python train.py --moe_layers=[1, 2, 3, 4, 5, 6, 7, 8, 9, 10, 11, 12, 13, 14, 15, 16, 17, 18] --norm="rmsnorm" --norm_eps=1e-06
Below are experts of layer 3 (counted from 0) of a mixture-of-experts language model. Rows are named router (the router's row for the expert) and show model dimensions 0-127. Each number is 50 + 10 x the weight over its row's rms, rounded and kept within 0 to 99.
After each expert's rows: "gets" lists some tokens that make up at least twice as much of what it gets as of all text. This comes from a sample of Wikipedia text that the model never trained on. Tokens count by the router's weight.

# expert 2
router:49 51 56 56 45 43 49 62 48 54 65 58 47 71 47 55 43 43 52 48 33 60 58 45 30 39 39 50 60 46 41 50 43 52 52 35 62 60 53 60 42 63 51 45 40 38 56 52 66 63 43 52 59 59 74 44 63 54 60 52 57 54 47 57 56 50 58 55 60 17 40 56 33 34 60 49 62 77 41 40 48 65 54 44 37 47 65 36 37 51 54 40 62 68 49 43 48 59 58 54 39 60 43 66 58 50 45 53 53 51 57 47 66 52 64 56 35 47 47 67 59 36 37 54 39 36 47 58
gets: "\n", "-", ".", "==", "|", " ("

# expert 4
router:39 44 64 50 49 54 48 58 67 66 64 49 46 55 36 16 57 48 53 61 40 44 51 54 60 49 38 42 51 40 42 31 37 52 46 51 55 33 56 61 57 54 34 40 45 48 63 47 72 52 55 48 38 56 56 57 39 41 53 56 53 56 53 41 48 62 42 59 66 41 36 51 36 58 36 68 60 64 45 44 51 51 46 61 47 44 59 51 61 38 56 49 56 65 69 43 43 45 60 69 46 46 60 59 51 47 42 57 58 62 43 64 63 60 46 53 50 55 24 63 51 72 47 56 69 49 49 46
gets: " the", " of", " in", " and", " to", " a"

# expert 10
router:56 44 43 33 60 44 53 46 55 39 62 57 34 68 34 42 43 48 53 35 61 41 49 51 53 47 41 60 49 46 52 44 46 34 40 50 69 51 44 53 53 50 49 51 33 37 63 68 79 44 48 56 62 63 64 60 49 42 57 54 54 58 53 36 53 54 40 41 55 47 46 64 24 43 46 60 60 54 45 43 52 75 49 48 38 51 57 42 52 48 53 50 42 58 65 60 54 34 28 44 33 55 56 55 41 64 58 51 43 40 60 22 57 51 45 51 39 48 38 61 56 35 40 55 38 55 55 39
gets: " was", " is", " a", " were", " are", " had"

# expert 3
router:50 48 51 51 67 50 54 50 49 51 48 43 41 58 23 40 46 50 57 49 52 50 56 47 33 42 44 26 62 37 39 36 51 42 37 57 59 45 54 50 47 57 51 60 60 34 59 47 59 69 43 50 50 67 81 40 72 31 64 47 55 61 44 48 54 55 47 55 58 40 49 58 41 53 61 37 46 54 35 49 53 56 52 52 41 47 58 43 44 49 61 33 53 80 55 49 57 66 44 53 53 51 37 68 37 57 42 64 47 54 66 39 47 59 47 32 51 51 56 68 35 55 44 37 55 51 47 45
gets: " |", ")", "\n", "|", ";", ":"

# expert 14
router:51 51 56 54 48 51 54 47 48 65 59 54 38 48 25 56 47 52 39 54 44 38 52 36 35 47 38 41 36 52 50 37 42 45 46 57 68 53 44 52 41 49 46 44 54 53 61 44 45 52 62 43 62 51 49 38 44 40 58 56 46 59 72 42 40 50 42 59 44 45 17 43 41 46 52 63 61 56 43 30 48 61 60 43 43 50 74 42 37 26 50 49 63 63 52 42 63 65 36 54 38 45 43 54 36 52 57 62 53 60 64 35 57 39 37 56 49 70 44 65 35 48 31 47 51 49 36 45
gets: " The", " M", " B", " P", " S", " L"

# expert 13
router:48 53 48 36 39 42 36 34 48 52 52 43 44 49 43 36 49 57 53 62 50 44 62 50 44 47 41 60 57 43 40 30 54 48 33 55 66 52 51 53 47 61 67 41 35 34 49 54 67 41 40 54 54 56 53 47 68 38 55 50 42 67 53 38 43 72 43 52 60 59 40 44 46 23 44 42 44 58 39 51 48 56 53 47 37 34 52 51 53 50 57 42 55 60 35 47 42 67 50 66 39 30 49 51 53 56 55 61 60 45 47 45 60 61 56 69 69 47 25 58 35 41 56 54 35 40 44 31
gets: "0", "1", "2", "9", "8", "5"

# expert 1
router:44 36 44 29 60 67 51 55 43 44 52 58 39 57 49 37 37 52 56 50 52 50 45 46 40 41 54 54 42 53 44 19 38 44 26 37 65 51 46 40 37 64 50 55 49 59 53 51 41 44 51 46 47 61 73 40 52 49 55 50 57 40 59 51 56 69 60 50 61 47 39 47 47 49 58 44 60 51 27 45 48 59 64 52 41 55 59 41 34 50 63 32 37 69 54 38 49 49 53 61 42 67 44 59 44 59 45 44 47 50 37 41 60 39 51 57 51 47 24 75 39 66 43 56 55 50 45 39
gets: " ", "1", "2", "–", "3", "4"

# expert 12
router:25 17 60 40 53 47 48 52 46 44 61 42 48 61 38 32 53 62 43 46 41 37 67 38 43 59 40 47 40 45 55 43 42 39 37 66 52 36 40 43 39 58 47 41 52 57 47 54 54 56 57 46 55 54 63 47 51 44 74 61 58 45 65 48 43 57 56 43 48 24 34 35 46 42 53 40 61 59 58 53 41 61 38 42 39 37 61 55 49 60 67 58 45 64 45 54 40 46 48 51 53 51 61 48 54 63 47 42 66 63 66 51 63 57 42 48 50 35 54 59 36 61 40 44 43 38 41 55
gets: "er", "s", "in", "t", "ed", "ing"

# expert 0
router:50 36 60 44 44 56 47 60 40 70 63 43 27 61 40 38 49 38 52 57 44 51 47 54 43 42 54 41 60 26 52 47 54 62 41 49 57 69 50 45 46 57 48 60 46 27 56 49 52 46 36 43 49 57 66 55 58 44 55 37 49 67 61 40 53 55 43 58 49 42 42 58 46 51 59 38 56 59 40 64 37 57 54 33 41 55 58 37 54 44 71 30 47 53 65 36 60 48 55 60 21 63 58 63 52 54 39 38 60 57 47 57 62 54 48 35 54 54 31 43 39 49 50 73 55 53 39 48
gets: "s", "ing", " the", "al", "ic", "ate"

# expert 15
router:40 50 59 43 45 59 47 55 44 62 55 38 35 61 40 44 28 47 47 50 56 55 60 57 34 33 43 63 63 46 44 30 37 35 40 57 61 38 52 64 43 34 62 49 30 35 47 43 58 67 49 56 53 39 75 48 44 38 60 50 50 58 62 48 55 66 56 59 72 44 33 31 38 52 60 43 62 59 34 49 40 52 54 55 44 46 64 28 44 53 51 57 47 51 44 48 57 56 59 69 52 55 55 52 44 55 52 46 37 50 54 53 51 50 38 57 53 70 43 48 46 46 34 50 30 46 52 42
gets: " (", "–", "-", "S", "/", "N"

# expert 5
router:44 46 65 43 37 60 47 40 49 49 45 30 45 54 44 35 38 51 38 59 59 49 50 55 41 53 39 42 44 36 31 46 53 43 40 30 55 56 51 50 39 57 53 42 44 46 50 47 56 44 58 49 61 47 53 38 47 41 55 52 69 41 46 46 59 63 52 62 43 38 36 63 27 34 64 52 64 57 53 54 50 60 38 61 24 46 58 30 60 32 49 44 55 67 44 52 62 42 40 68 50 60 50 79 48 56 45 59 35 60 32 40 58 54 58 57 52 49 42 43 33 48 40 45 42 43 38 48
gets: ",", ".", "'", " and", " of", ":"